Experts of a small language model: 10 layers.
Below are experts of layer 6 (counted from 0) of a mixture-of-experts language model. Rows are named router (the router's row for the expert), up (a neuron's input weights, with its number), down (a neuron's output weights, with its number) and show model dimensions 96-143. Each number is 128 + 32 x the weight over its row's rms, rounded and kept within 0 to 255.
Before each expert's rows: a language model's description of what the expert responds to. This comes from a sample of Wikipedia text that the model never trained on.

# expert 31
Clause connectives and verbs. Conjunctions, relative pronouns and auxiliaries linking clauses in prose, such as but, although, which, where, was, and.
router [ 91 107  91 127 147 139  56 173 131 133 162 140  68 126 115 102  75  87 139 104 133 172 156 172 133 131  92 124  73 174 146 128 162 114 103 150 142 135 144  53 123  69  91 118 114 148 113 120]
up0 [123  84 120 125  54 146 167 212 193 104 126 158 162 162 108 148 171 149 138 123 131  78 126  94 136  85 105 127 187 123  71  68 128 125 110 141 142  96 114 141 162 166  94 112 145 167 137 118]
down0 [109  78 127 149 166 129  66  73 130 182 113 139 105 156 108 129 135 164 134 107  21 107 103 142  91 129 131 126 134 104 134 146 144 117 116  86 103 124 157 127  97 110 150 127 137 166 115 160]

# expert 40
Table numbers and pipes. Digits, pipes and separators inside statistics and results tables, such as career goal columns, vote totals and measurements.
router [144 166 146 184 130 225 195 127  55 206  76 151 150 133 178 106 126 112  54 136 127 156 113 168 137 123 149 137 128 115 109  98 129 122 113 133 124 172 102 154  98 137 127 110 111  82 105 140]
up0 [ 99 130  83  90 186  88 129 176 152 148 153 111 196 123 170 104 144 108 126  83 168  93  98 105  57 155 149 154 157 145  94 108 130 134 147 137 140 173 152 123  82  77  99  99 172 133 174 163]
down0 [108  78 160 151 146 163 140 146  87  71 170 144 124 124 183 117 105 176 218 138 176 133 145 145 146 128 145 101 176  68 137 105 124 121  77  68  93 133  92 114 105 132 123 121 118 101  98 119]

# expert 12
Table cell separators. Pipe separators in sports and election tables, plus three-letter country codes beside athlete names such as USA, ENG, JPN, UKR.
router [136 140 126 158 153 198 166  57 166 109  90 169 108  80  81 101 120 208  82 166 117 149 127 135  99 119  77 111 189 141 160 173 112 140 112 131 101  36  93 151 159 143 118 139 128 144 209 109]
up0 [114 144 143 113 188  97 121 120 143 114 125 128  88 149 107 145 189 112 202 126 128 112 112 133 138 165 115 169 103 147 129  97 106 175 124 129 146 123 182 116 155  97 125 156 159 125  68 140]
down0 [124 162  98 119 118 129 144 163 107 132 119 128 170 166 142  98 124 102 147 143 123 158 121 179 161 133 119 141 141 120 162  63 109 103 134 130 143 207 161 115 125 108 136 153 108  75 121 179]

# expert 5
Name pieces after country codes. First-name tokens or their opening word pieces in sports tables and lists, usually right after a country code such as USA, FRA or ITA.
router [138 145 140  74 100 104 144 115  91 103 163 132 101 114 230 128 160  88 129 136 135 189 154 139 147 114 144 125 159 113 140 113 164  79 117 155 121 156 198 126 190 163 119 131  73 129 133  68]
up0 [ 88 124  99 169 126  57 113 126 179 129  88 137 149 100 145 120 128 165  67 103 157  97 118 114  66 151 156  88 148 147 165  69 116 104 120 158 149 115 127 106 115 116 111 190 175 114 186 145]
down0 [207 106 159 178 116 166  50 154 165  71 149 102 181 148 150 160 167 116  86 155 132 194 118  76 115 113  56  98 127 135 124 151 104 159 157 124 131 113 117 146 158 166 154 194 119 127 104 112]

# expert 13
Line breaks in lists. Newline tokens ending list items, infobox fields and table rows, often after a closing parenthesis, period or pipe.
router [142 182 143 139 164 147 139 147 112 173 110 183 132 137 129  98 171 135 147  78 122 115 135 101  79 138 100 111 122 128 119 119 115 111  83 116 128  71 106 134 111  97 164 148 131 102 117 105]
up0 [191  73 119 139 141 148 116  99 120 113  88 190 130 109 161  87 103 127 119 125 106 141 139 187 137 145  95  63 107 108  96  95  81 144 157 149 116 127 110 114 110 180 136 203  97 108 129 131]
down0 [153 110 159 102 122 112  93 137 119 160  67 113  66 139 145 100 129 141 145 120 134 151 145 118 157 128  88 132 145 167  99 114 147 120 100 170 109 144  96 163 129  97  78 122 175 146 157 148]

# expert 17
Nationality and descriptor adjectives. Adjectives placed before a person's role or a noun, often nationality or profession descriptors, such as American, professional, local, political, Jewish.
router [115  95 123 127  97  65  90 159 187  97 174  74 107 153 118 142  92 156  50  90 101  95 113  70 153 100 145 126 129 168  67 139 119  62 191 102 142 180 117 111 102 146 153 182 150 121  93  86]
up0 [108  90 107  92  83 186 152 150 173 129 125 170 112 137  98  84 112 137 165 127 159 105 163  38 105 127 172 174 131 155 128  78 124 100 173  98 158 168 111  80 137 169 138 104 116 159  97 127]
down0 [130 123 150 148  95 128 101 150 164 176 182 160 133 124 106 124  88 171  65 171  60 167  89  87 126 132 126 123 145  73 113 151 189 122 108  92 147 156 124 133 118 115 157 200  85 136 124 152]

# expert 0
Table field labels. Category words in infobox and table cells, mainly party names in election tables (Republican, Labour, Liberal), plus headers like Votes, Candidate, taxonomy ranks.
router [193 184 129 124 107 152 131 144 115 165 118 150 155  95 125  81 207 190  65 150 112 147 142  90 167  45 145 141 154  70 124  74 128  78 116  97 132 141 153  88  95 201 129 130 153  94 130 134]
up0 [133 153 142 129 125 109 111 153 155  99 156 166 109  74  90 174 137 115 128 170 117  80 162 153  57 120 150  70 132 139 103 171 117 117 144 126  99 134 151 181 109 132 114 106 136 186 129 133]
down0 [115 119  93 163 192  99  90 149 167 105 152 138 139 134  74 110 127 120 137 117 116  95 142 152 151 194 183 149 168 164  98 121  68  52 111  77 144 111 176 189 175 116 106  83 134  93 159 151]

# expert 37
Math, units, symbols. Digits, variables and abbreviations in formulas, measurements and technical text, e.g. X_2 subscripts, kW, hp, $30,000, class II.
router [148 162  90 150 181 104  99  98 126 217 120 175 165 142  97 205  86 110 110 110 123  91 110 136 143 161 144 143 158 128 116 130 115  89 106  91  94 119 124 112 102  76 125 166 159 117 166 141]
up0 [ 97 137  96 124 150 133 123 118 152  76 100 114 211 185 135 135 156  75 175 121 118 114 161  90 108 143 138 164 170 190 123  82 149  96 117 136  61 148 145  81 202 118 138 131 165 152 141 121]
down0 [120 148 157 195 114 205 121 198 182 139  95 134 153 132  99 164 145  90 136 141 121 100  85 105  83 155 138 120 125 143 109 123 135 123 103 165  80 137 146 102 164 157 103  87  65 102 109 177]

# expert 1
Mid-word fragments, odd bytes. Short consonant-led word pieces and raw byte fragments inside words, e.g. -cent in north-central, pop in populated, Sim, Korean/Chinese bytes.
router [ 72 106 106  36 114 114 195 148 122 135 120  75 177 146 125 129 131 133 177  65 161 124  38  62 144 133 134 150 113  97 155 101  93 175  70 178 124 137 155 127 106 151 151 154 143 141 136 161]
up0 [153  50 128 125 145 149 154  97 138 112 147 121 150  91 107 127 148 112 106  79 138 129  96  89 134 176 163 186 141 195  89 184 141 129 136 114 174 126 115 140 104  90 129 105 146 162  82 146]
down0 [160 132 103 104 127 135 139 173 148 160 112  85 107 157 181 104  98 173  68  88 137 139 123 121 199 143 132 116 180 105 112  80 127 143 100 163 151 145 122 145 125 126  95 163 124 102  98 118]

# expert 10
Predicate verbs, sports results. Participles and predicate words after was/is in sports and reviews, such as based, proven, elected, medalist, goals.
router [141 106  92 167 131 106 134 176 169 175 141  82 225 182 166 147 126 105 108 155 133 150 148 100 147 155 130  78 136 116 177 131 174 138 111  88 106 181 135  59  93 173 119 118 106 134 117  89]
up0 [110  73 148 133 188 112 104 170 119  82 149 186 112 137 123  74 179  89 163 126 107 129 148 127  88  98 140 102 137 134 115 131 152 147 103 144 102  87 134 140 199 178  43  82  66 119 172  71]
down0 [116 130 127 118 141 166 108  78 235  96 121 127 108 104 158 159 107 143 102 145 103 142 116 124 116 117 194 157 177 102 120 110 135 127 113 162 116 195 157 117 112 150 106 196 106 143 122 156]

# expert 27
Modifier word starts. Quantifiers and prefixes right after an article, such as all-new, all-star, non-, anti-, most, and first pieces of split adjectives.
router [ 82 153  94  89 113 165 116 182 121 134 107  69  99 123 161 115 122 161 154  81 165 130 147  97 166 136  85 137 112 150 125 111 118 144 174 100 132 143 159 111 123 103 159 138 123 110  92 155]
up0 [154 110 143 251  78 107 140 117 141 196 151 131 122 182 118 141 101 116  88 113 114 122 138 159  79  91 155 168  89  89 170 106  88 140 119  87 123 131 138  65 138 145 120 148 127  25 133 184]
down0 [121 149 138 164 173  75 123 112 139 167  97 125  60 180 102 153 126  39  93  94 137 134 134 127 153 193 114 166 101  96 147 144 131  62 132 148  89 155 120 153  95  81 133 150  63 167 138 141]

# expert 33
Foreign name pieces. Word pieces inside personal and place names, often non-English, in tables or lists, like Jiménez, Dobrnič, Chandran, Roy.
router [ 36 141 160 170 124 102 142  70  68 102 124 118 127  49 125 123 153 122 155 139 112 108 137 101 149 104  80 150 134  91 148 122 146 175 137 215 182 160 168 184 168  68  92  91  69 139 135 145]
up0 [ 58 145 137  91 115 151 154 150  56 172  78 161 139 123 133 132 223 120 150 133 130 195 138 156 204 103  91 175 148 111  83 144  97 128 151 126  83 158 128 206 105 135 166 164 124 137  73 179]
down0 [ 89 137  85 160 142 138 159 139 109 113 121 147 160 151  67 156 143  97 152 135  50  81 105 141 124 122 130  90 145 135 101 124  79 153 126 117 129 202 118 152 115 132 119 127 143  89  95 163]

# expert 49
Year digits in dates. Two-digit year halves and day numbers in full dates, especially after 19 or 20 in tables, e.g. 2013, 1994, 1743.
router [168 117 123 155 127  94  93 163 168 125 145 176 144  94  57 134 150 108 134 154  97 147  83 148  96 141 119 107 113 119 149 157  97 157 135 106  61 148 142 116  96 141 141  47 135 131  98 119]
up0 [ 91 111  99 185 132 145 169 106  69 121 111 141 141 124 138 156  97 169 187 121 135 146  70 118 131 162 159 115 128 148 149 140 114 141 189 139 130 171 183 189 144 186  78 123 134 112 151 188]
down0 [126 138 102 158 141 150 143 129 160 204 170  63 148 135 151  85 128 159 159 156 119 125  81 102 136  84 165 126 107 171 138  95 136 108 142 112 102 126 131 160 100 162 130 128  80 121 153  95]

# expert 16
Word-initial noun fragments. First word pieces of common nouns after the or a, completed by later pieces, such as pil(grims), att, sw, prem(ierships).
router [ 97 133 118 109  98 115 171 145 157 136 143  87 150 148 117 124 137 131 141  54  91 190 149 110 128 141 150 174 139 126 108 182 129 163  88  94 143 149 229 151 105 166  77 157 144  86 119 115]
up0 [171 149 147  60 166  61 114 142  85 160 121 159 141 122  94  99 184 158 129 139 143 175 133 150  83 143  95 129  66  90 209 152  95 139 111  73 121 132  80 126 125 131 106 145 125  69 101 127]
down0 [ 99  92 186 127 129  66 106 136 161 138  82 138  55  98  96 100 107 154  80 144 152 103  94 142 143 152 135 169  98 103  75 121 130 123 146 109 131  76 118 131  92 185 151  65 169 161 140 122]

# expert 48
Head nouns for people and groups. Nouns after the, his or possessives naming people, kin, groups and works, such as brother, son, player, team, album, him.
router [105 161 124 100 108  85  86 110 186  85 166 121  80  90 127 145 101 146  75 136 101 177 147 110 215 157 173 114 192 111 120 149 178 132 169  78 140 148 153 132 133 112 156 134 156 197 123 127]
up0 [173 123 172 143 172  82  89  85 103 139 110  58  99 110 125 131 146 121 146 119 145 160 150 157  88 145 124 103 145 104 150  88 153  37 132  64  82 144 104 156 154 157  79 165 131 192 106 180]
down0 [213  68 117 157 123 135 111 190 131 121  73 107 103 166 173 133 173 130 118 113 165 145 126 137 116 122  42 134 116 188 103 124  89 163 161 100 146 104 167 106 126 101 115 141  78 147 131 154]

# expert 45
Year and number starts. Leading digits of years and numbers, like 20 in "2020 census" or 19, and spaces before numbers in table cells.
router [150 189 158 104 111 154 173 137 160 180 131 131 167 121  94  93 134 106 199 133  86 117 134 143 128 155  91 203 140  95 118 159 154 105 124 107  98 120 145 209 120 120 150  80 207 174  72 109]
up0 [187 207 115 136 101 163 108 157 176 157 158 151 152 133 113 110 100 151 139 140 138 130 100 114  95 166 136 123 159 122 183 196 165  86  92 166 114 133 150 106 105 127 129  96 117 124  94 154]
down0 [172 119 130 163 115  64 145 146 139 152 131 106 161 211 135  85 164 157  87 122 144 164 151 150 157 159 152 168 170 155 121 107 126 100 126 106 169 160  73 137 178 189 160 146 127 115 152 193]

# expert 11
Lowercase word stems. Opening pieces of lowercase content words, mostly verbs and nouns, after articles or auxiliaries, such as lit(igation), pred(atory), spons(orship).
router [110  88 121  69 107 164  75 161 183 140 122 101 166 116 104 163 108 112 120 121 134  50 142  22 111 155 107 139  70 164  83 137 156 186 132 119 112 147 110 176 124 136  88 108 121 118 131  44]
up0 [184  98 124 123 147  94  96 157  87  58 104 102 144  95 117 149 122 146 110 112 134 138 116  87 108 137 165 125 156  76 128 158 165 121 142 101 126 125  92 154  94 113  88 154 134 109  79 153]
down0 [170 162 198 101 158  95  91 127 121 124  97 115 139 153 140 115 145 148 135 129 157  84 128 167 113 154 141 136 142 146 128 115 149 172 161 158 164  85 131 155  85 132 143 105 108 132 111 166]

# expert 8
Table and list separators. Pipe, slash, dash, semicolon and line-break separators inside tables and lists, especially sports scores, career stats and player pairings.
router [119  59 149 114 162 200 158 120  68 156  98 173 143  65 137 144 165 120  89 109 108  66 125 136  68 121 143  68 124 147 151 131 149 145 137  92 120  99  92 173 143 114 129  80 158 115 147 129]
up0 [ 97  86 187  91 106 114 203 128  94 165 114  99 163 112 142 111 113 184  97 148 125 197 117 160 141 111 147 112 130 126 128 101 123 179 128 165 181 131 113  80 158 110 172  77 107 112 121  98]
down0 [111 123 124 178 162 112 110 136 115 108  82 179 150  82  92 130 144 142  70 163 110 171 170 104 130 182 167 205  32 128  83  58  97 118 104 120 127  98  77 162 163 141 163 165 120 147  80  93]

# expert 18
Descriptive adjectives. Adjectives and adjective endings in running prose, often after more, a or and, such as beautiful, complex, small, traditional, -ic, -able.
router [ 89  85  95 175 112  90  47 119 207 103 166  99 134 167 140 131 136 165  97 140 119  87 157  85 174 124 189 119 129 197  92 113 120  57 134 113  98 204 114 125 112 190 151 166 105 143 114 142]
up0 [141 147  82 129 120 127 171 112 107 178 147 146 151 132 179 132 139  85 158 106 172 143 147 105  86 135 115 139 139 122 156 128  99 124 160  74 120 106 104 172 111  95  82  79 115 137 145 158]
down0 [149 122 113 136 188 135 150  68 112 140  86 114 191 120 117 101 213 150 149 150 101 108 128 131 145 166 170 104  98 141  86 181 168 139 201 139 192 149 100 114 158 131 122 115 155 104 151 105]

# expert 35
Line and section breaks. Sentence-final periods with line breaks, table-row endings, and == heading markers that close a paragraph, row or section.
router [157 109 179 138 142 137 145 127  89 208 129 126 146 182 125 124 150 147 114 148  77 178 157 138 117 163  98 128 114 141  83 127 165 139 146 156  88  67 116 118 182 129 117 121 138 122 121 102]
up0 [112  98 169  58 140 121 141 115 147 155 102 115 159  38  94 108 131 171 128 102 161 152  90 135 145 121 154 173 107 187 104 104 158 154 117 134  82 114 140 161 113 110 154 115 131 203 171  46]
down0 [153 110 180 105 159 134 137 190 109 121 124 164 124 196 117 175 144  77 105 196 132 126 126 163  99 117 136 160  85  77 126 164 117 108 107 104 140 110 160 115 148 130 165 145  46 170  74 121]

# expert 34
Places and nationalities. Country, city, state and nationality names or adjectives, often after the, in, New or United, such as China, London, American.
router [136  89  51 140 164  67 134 149 184  87 163  83  77 140 119 145 122  99  53  93 116 149 136  98 171 127 157 136 163 147  71 158 117 116 167 130 125 101 194 154 152 134 115 220 116 133 125 158]
up0 [166 106 109 148 138 119 103 152 165 124 157 153 182 117  82 144 129 136  90 186  97 131 129 117 100 140 123 106 170 167 117 164 139 108 182 151 115 113  97 153 160  96 131  76 124 172  78 102]
down0 [125 147 148 145 112 154  78 101 135 153  85 132 117 107 157 149 142 170 164 130 134 162  88 138  93 173 135 113 184 138 146 112  98 173  82 221 118 107 100 137 136 132  92 134 112 128 175  95]

# expert 53
Determiners opening noun phrases. Sentence-opening The and determiners such as this, these, each, same, following, mainly in census, statistics and descriptive prose.
router [156 162  72 163  94 136  88 141 132 196 127 167 148 145 105  81 147 169 108 165 154 168 108 135 118 120 121 162 122 136 127 117 153  61 109  97  98 157  63  90 103 160 154  84 138 195 113 116]
up0 [114 118 108 148 202  62 179 151 130  72 119 152 158 135 131 100 119 137 118 127 108  98 147 214 128  90 103  93 119 110  92 134 155  64 144 187 170 143 146 111 122 111 128 195 134 110  84 130]
down0 [109  87 103 152 133  65 215 144 136  78 127 122 154 133 138 117 120 130 191 154 103 117 154 173 143  99  84 136 100 106 144  86 147 154 127 111 180 111 103 146 132 144 147 142 138 114 151  96]

# expert 14
Year century prefixes. Century pieces 19, 20 and 18 opening years in lists of years and date ranges, such as 2005, 2011, 1890–1977.
router [128 118 113 110 111 165 125 182  99 191 114 160 140  96  97 110 203 131 175 164  89 162  68 165 124 179 135 125 188 106  88 160 166 188  88 139 125 122  98 175 124  65 131 106 175 147  91 130]
up0 [140 169 104 144 139  83 135 158 141 193  94 117 109 131  97 121 121 193 137 112 147 159 122 127 121 137 103 107 178  71  96 107 200 117 156 140 127 118 114 135 143 130 116  98 119 134 139 127]
down0 [139  97 143 135 166 150  53 145 179  84 143 150 134 101 108 154 161 112  81 120 179  95 184  35 164  28 114 167 114 178 138  69 160 185 102 136  82 135 120  92 113 183 140 128  71 205 159  58]

# expert 4
Personal given names. Given names and their word pieces before a surname, often after a pipe, colon or "by", such as John, William, Gerald.
router [ 83 154 169 136 129 120 118  94  81  80 161 122 115  93 189 113 127 135  98 112 120 212 159 142 217  99 159 132 174 114  96 132 202 110 105 133 151 160 163 153 166 113  95 139 135 142 173 135]
up0 [114 133 136 104 186 198 114  99 125 187 157 120 135 184 118  84 130 103 158 118 134  79 115  88 138 171 110 121 172  93 138 148 140 158  72 149  71 181  21 141 164 123 157 173 139  84 156 173]
down0 [ 96 100  79 126 190 143 144  56 133  71 140 131 148 120 104 119 101 106 123  79 117  87 122 165 103 118 152 128 173 147 157 132 170 106  49 142  71 125  73 139 122 166 158 163 182 112 102 118]

# expert 61
Word-initial stems. Opening syllables of common words split into pieces, especially cur- in curriculum, curling, curved, plus mar, stri, recept.
router [120 149 116 107 198 136 175 141 128  92 131 135 128 151 110 120 142 165 148 120 118 128 170  80 113 153 130 170 115 128 124 150 156 152 155  92 144 175 209 185 120 206 130 151 107 118 167 162]
up0 [109 135 145 133 132  94 150  51 154  60 196  55  42 129  93  78 105 128 134 161 168 139 118 111  87 117 151 165 134 148 153 102  72  79  90  84 109 177 158 183 102 123 143 119 108 124 173 128]
down0 [197 130 114 152 108 101 128 174 164 156 140 140 107 177 103  69 161  37 115 180 165 127 148 107 108 118 165 143 142 135 128 109 131 171 146 108 144 197 119 121 117 161 117 124 112 195 109  93]

# expert 32
Event verbs and prepositions. Prepositions and event verbs in historical narrative after was or a comma, such as in, since, after, during, founded, opened.
router [123  32  86 131  72 121 117 176 233 137  95 141 121 131  85 137  89 106 125 162 121 119  76 164 146 142 127  77 113 126 101 150 128 130 131  98 106  97 115 121 173 122 158 130 142 146 155 119]
up0 [ 89  52  84 122  99  56  79 156 125 172 127 137 164 180 117 134 227 138  39 154 151  82  91 122 113  98 136 112 130 147 156 158  97 143  79 129 102 115 181 110 166 175 158 134 136 150 144  87]
down0 [ 98 139  96 166  98 180 138 161 130 147 114 101 139 141 161 150 106 106  89 104 106 118 155 125 143 152  89  76 113 111 140 178 105  71 172  36 158 166 148 144 142 107 134 108 193 110 149 121]

# expert 21
Pronoun subjects, prefixes. Clause-initial pronouns such as he, she, it, they, who after a period or comma, plus the prefixes inter- and trans-.
router [140 105  79  84 101 147 102 119 146 164 165 177 136  99 100 156 132 103 182  39 127 126 144 103 148  95  69 143 118 173 139 147 141 169  66 110 111 122 106  85  69 134  98 117 129 150 136 116]
up0 [144  80 116 101 134 142 121 162 107 159 138 157  52  67 116 172 185 104  93 139 177 181 133 167 174 185 129 150 128 182 116 157 141 148 204  93  85  60 127 165 171 134 138 180 116 169 195 139]
down0 [168  74 101 108 133 146 185 110 115  98  84 131 172 122 119 122 127 141 167 131 150 114 142 123 154  97 179 114 133 156 148 123 108 138 139  90 166 100 140 140  46  94 120 120 142 104  89 149]

# expert 54
Foreign name onsets. Opening pieces of non-English names, especially Arabic particles El, Al, al-, plus first letters of names and non-Latin script bytes.
router [ 94 117 152 104  79 142 187  88  62 124 167 137 113 118  71 103 128 136 179  79 130 156 132 113  80 160 123 130 120 126 110 111 108 145  88 171 206 132 111 177 152  81 122 134 122 122 187 120]
up0 [ 90  86 107  57 125  96 106 118 141 146  95 120 127 150 101 118  81 163 141  79 118 181 136 141 116 125 135 102  93 103 166 114 131 133  89 102 153 149 126  56  99 125  87  95  89 114 107 147]
down0 [128 126 153 116  96  98 148 141 156 134 150 123 118 145 104  68 163  86 142 167  73 160 140  93 120 117 151 147  71 117 149  81  99 105 124 114  66 173  89 174  85 160 162 126 133 126 214  79]

# expert 57
Units and digit ends. Unit abbreviations and ordinal suffixes after numbers, such as km, kg, m, ha, "th", "nd", plus final digits and parentheses.
router [163 109 143 113 115 179 133  89  61 148 119 141 151 133 123 142 160 102 143 193 195  83 159 199 123  96 108  84 164  57  96 114 151 141 144  81 137 124 123 101 113 139  97  58  93 124 114 138]
up0 [108 121 129 167  66 173 115 159 143 132 112  45 175 148 123 104 101 115 227 127 137 126 102 147 148 143 147 142 131  99 134 134 110 170 158 118 139 114 164 107  99 100 102  87 119 126 111  79]
down0 [136 125 116 162 160  90 146 154 130 124 108 143 123 157 152 115 109 192 145 119 165 131 167  96  93 143 107 184 131 142 119 117  99 176 133 156 104 134 213 169 171 127 100  95 122 144 153 143]

# expert 56
Consonant-cluster word starts. Opening pieces of common and scientific words with clusters like pl, bl, gl, sl, st, such as pl(ains), pl(asterwork), Pl(antagenet).
router [ 95  95  94  82 136 115 172 123 164  59 122 126 166 128  99 140 163 152 179 117 117  86  78 121 170 174  77 150 123 174 142 175 126 133 101 111 158 147 152 154 162 193 162 103 112 199 133 118]
up0 [140 152 143 134 183 116  74 128 149  92 188  87 180 119  93 191 130 101 119 149 161 120 132 120 136  69 154 113  94 110 123  70 178 104 116 157 157 146 157 180 149  83  38 159 149 160 146 137]
down0 [ 95 156 102 121 151 173 127 132 124 185 153 165 139 128 115 148 135  96 117  95 145 120 127  76 126 103 162 152 120 122 156  82  67 133 125 160 131 117 124 177 174 114  57 133  95 188 140 139]

# expert 51
Year ranges, dashes. En dashes joining year or score ranges like 1887–88 or 11–0, plus spaces and century digits starting years.
router [152 117 177 113 152 122 151 167 153 160 149 140 131 129  87  62 122 133 201  98 136 130 146 161 103 147  91 153 149 149 162 123 101 157  69 113 124 131 165  65 154 105 128  84 161 115  79 110]
up0 [162  86 114 163 113 165 152 137  97 102 174 123 149 128 161 142 124 141 115 101  82 114 138 128  88 207 153 106  86  89  83 198 153  96 109 193 114 158 162 164 153 106 175 147 155 100 177 124]
down0 [114 118 114 103  84  83  88  79  47 153  97 136 112  75  90 165 165 155 153 121 168 124 149 142 176 178 131 120 135 146 172 162 148 199  73 130 156 175 179 115  94 125 172 166 117 130 146 177]

# expert 2
Technical word-initial stems. First pieces of longer technical or scientific words after articles or of, such as ge(ometry), hom(ology), recept(or), mod, bacter.
router [100  91 136  84 138  85 129  94 146 136 113 100 183 167 129 157  96 115 121  89 146 117 134  61 170 126  99 184  78 171 127 117 121 134  87 105  72 177 169 139  82 151 176  89 116 166 153 165]
up0 [155 156  54 129 123 102 126  36 119 130  99 159 166 113  99 101  94 177  69 170 113 183 141  81 130 114 176 166  71 136 137 108  91 139 120 121 156  61 140 164 136 136 179 209 156 171 113 124]
down0 [138 118 117 102 178  90  90 112 124 133 169  92 156 128  93  92 132 107 146 140  90  79  97  95 133 124 125 172 142 158 179  98  92 118 148 162 118 101 122 153 179 116 135 147 107 158 103 115]

# expert 29
Table and infobox labels. Header and field words in tables, infoboxes and results lists, such as Date, Location, Total, Runner-up, Scientific classification, round.
router [133 118 109 137  78 130 159 164 129 115 103 146 180 121 108  47 172 193  83 134 170  96 187 172 172 122  99 125 172  97 105 123 153 183 158 128  98 175  91 110 127 189 127 148 145 120 192 137]
up0 [137 172 119 154 160 156 102  76 121 104  87  71  81  45  56 129 126 146 211 143 132 152 138 140 152 168 184  82 192 128  90 179  81 184  81 119 130 166 133 123 116 115 143 109  98 103 128 121]
down0 [144  70 166 185  81 165  73  92 185 164 152 169 183 159 130 171 112 102 115 175 100 184 108 102 137 106 117  88 137  60 166 174 143 129 120 125 116 148 102 145  84 164  63 149  80 152 201 116]

# expert 52
Articles after time prepositions. The, that or a after prepositions, especially before time phrases, such as by the late 1990s, later that year.
router [133 118 102 185 113 167 101 165 125 123  94 159 145  86  78 136  69  99 116 155 124 106 109 204 123 189 140 108 101 151  92 149 137 102 163  80 134 131  72 129 165  96 117 142 141 157 127 113]
up0 [140  82 140  79 112 136  98 168 158 137 178 139 145  94 122 133  87  70 102  93  89 117 122 138 127 179 137 125 134  84 145 216  98  69  91 165 140 160 139 157 125 141  87 146 145 154 113 116]
down0 [114  62 176 115 155 182 147 137 156 171  94  94 108 135 134 161 130 146 107 130 109 103 101 148 124 169  97 133 169 105 114 117 161  54  43 117  79  98  82  99 133 111 165 129 151 110  82 129]

# expert 43
Place names. Country, state and county names after commas or in locations, such as Nevada, Quebec, Carolina, France, plus endings like -ville, -shire.
router [123 129 134 148 172 114 123 110 148  54 102 131 116  92 129 142 144 119  77 143 157 129 109 162 137 112 130 148 147  96  88 183 147 142 154 122 107 144 168 134 181 183  79 129  74 112 137 130]
up0 [124 171 115 131  99 170 115 127 129 133 117 108 112 135  79 168 125 196 156 110 104 153 140 122 131 142 102  83  71 147 155 152  94 174 157 105 198 170 134 134 149  70  83  98 150  89 171 117]
down0 [ 72  96 123 102 142 148 140 124 179 135  81 162  84 114 206 117  94  98 127 116 149  86 108 121 119 164 171 115 111 122  79 164 166 131  68 143 161 151  97 153 168  84  74 127 145  92 120 157]

# expert 24
Numeric cell starts. Spaces, invisible marks and symbols just before numbers in tables and infoboxes, such as coordinates, years, percentages, dollar signs and dashes.
router [163 142 118 151 136 157 183 183  83 175 146 162 125 135 131  99 177 120 164 155 134 130 115 139 125 127 112 142 183 111  98 104 162 102  74  87 138 166  82 166 112 157 196 128 150 128  70 129]
up0 [ 93  91 114 199 132  89  92 169 153 108 130 119 129 150 115  90 119 114 133  85 103 136 119 127 115 114 136 165 152 154 108  93 117 125 104  59 135 140 160 121 149 165  76 120 103 133 162 175]
down0 [183 161 161 195 109 166 182 128 133 113  87 142 141 153 127 140 130 161 160 141  93 143 128 123 100 143 141 102 104 144 108 181 131 172 129 110  50 189 129 173  67 156 131 123 129  98  83 165]

# expert 47
Place and name openings. Capitalized first pieces of place names, personal names and titles, such as Mag(deburg), Lis(bon), Georg(iana), San, Los.
router [151 133  70 102 163 136 189  75 113 107 129 155  99 174  95 111 145 147 110 110 158 182 159 115 126  84 137 147 123 101  91 140 139 132 129 155 177 126 127 212 148 120 103  56  61 120 153  81]
up0 [137 135 166 140 177 118  86 157 122 135 155  80 103 119 161 107 113 195 124 112 210  93 178 105 139 152 157 143 142  87 120 105  99 103 145 124 114 115 130 164 113  96 167 130  76 101  35 132]
down0 [156 100  94  91 151 152 130 117 111 131 144 177  75 139 133 127 128  63 205 100 105 134  91 132 141 185 189 189 127  74 153 172 145 183 142 100  94 167 116 115 145  85 116 133 126 113  98 117]

# expert 19
Name endings, open parenthesis. Opening parentheses after names or terms, plus final pieces of foreign or personal names, like -ić, -ensis, -sson, -ini, Cosmo.
router [ 48 140 165 129 131 124 139  73  87 116  96  64 134  89 169 124 185 105 192 105 140 111 118 103 109 164  90 113 169 108  93 119 150 145 144 160 151  97  93 135 136 149  42 125 110 136  93 168]
up0 [125 122 112  99 122  63 106 150 133 129 190 152 141 109 145  95  90  57 124 114 161 128  94  74 142 130  68 182 136 145 131  26 122  70 158 150 159 110 169 142  93  79 152 114 139 111 126  78]
down0 [137 125 208  79  99 126 202 192 165 152 169 110 148 153 176 145 145  73 139  91 173 110  54 117 164 146  91 137 111 109 137 158 129  79 130 132 182 196 196 182 112  75 165 152 135 108 101 180]

# expert 62
Single-letter word starts. Lone first letters such as s, f, b, d, h beginning ordinary words after articles, such as s(apphire), s(weet), s(lew).
router [ 35  85 173  78 144 102 141 117 104 121 160  63 154 112 103 146  91 104 169  84 135 118 111  92 162 117  55 195  81 171 141 155 155 183  98 131 113 156 212 174 104 157  83 150 115 138 164 159]
up0 [166 102 126 131  96 158 101 186 210 124 176  80 141 152 112 144 118 111 143 128 157  98 183 123 103 167 147  61 134 115 113 192 188 127 147 118  86 116 173 134 109  96 194 142 124 122 130  73]
down0 [ 85 121 119 160 133 109 154 109  91 144 123 109 162 117 144 130 179  90 117 149 163 110  80 172  91 145 141 133 157 112 133 157 153  85 134 183 126  83 126 104 145 145 165 126 121 155 122 133]

# expert 6
Location phrase function words. Articles and prepositions in geographic descriptions, especially the, in, of after located or lies, plus direction adjectives like northern, western.
router [154 105 110 110 126 149  72 140 165 105 149 147 142 170  63  73  97 151  72 122 124  51  89  82  41 137 113 148 123 129  90 168 137  88 146 105 144 117 107 181 143 146 148 116  83 173  87 102]
up0 [116 170 147 156 142  32 119  89 103 146 180  86  95 151 127 124 127 106  92 114  84  79  65 106 187 192  86 128 135 105 154 140 116  82 154  98  78 176 157 145 111 127 145  58  84 164 210 114]
down0 [159  71 154 187 110 162 142 176 107 156 122 116 121 118 134 126  92  91 154 131 146 141 119 116 116 155 205 114 143 142 108 136 136 166 177 132 164 135 161 135 140 127 144  89 125 119 115 134]

# expert 50
Section and infobox boundaries. Paragraph breaks, == headings and infobox field labels such as Preceded, Succeeded, Personal, Species, Website marking section transitions.
router [128 109 146  99 101 112 133 122 152 133 150 166 109 152 143 131 167 139  86 141 119 100 145 144  94 163  96 168  73 124 143 138 122 126  91 130 115 133 129 110 169 122 164 163 149 140  76 147]
up0 [136 131 124 126 109 162 174  90 124  63  84 166 148 135 115  69 129 165 104  53 161 132 130  72  81 122 120 149  91  78 188 139 122 169 103 106 161 149 154 148 173 137 109 152 123  68 107 167]
down0 [150 176 116 104  76  83 150 120 131 135  99  92 140 130 182 138 148 143 184 166 100 100 111 138 141 130 110 153 144  93  96 147 107  91 134  82  88 149 133 111 179 131 124 155 158 147 139 161]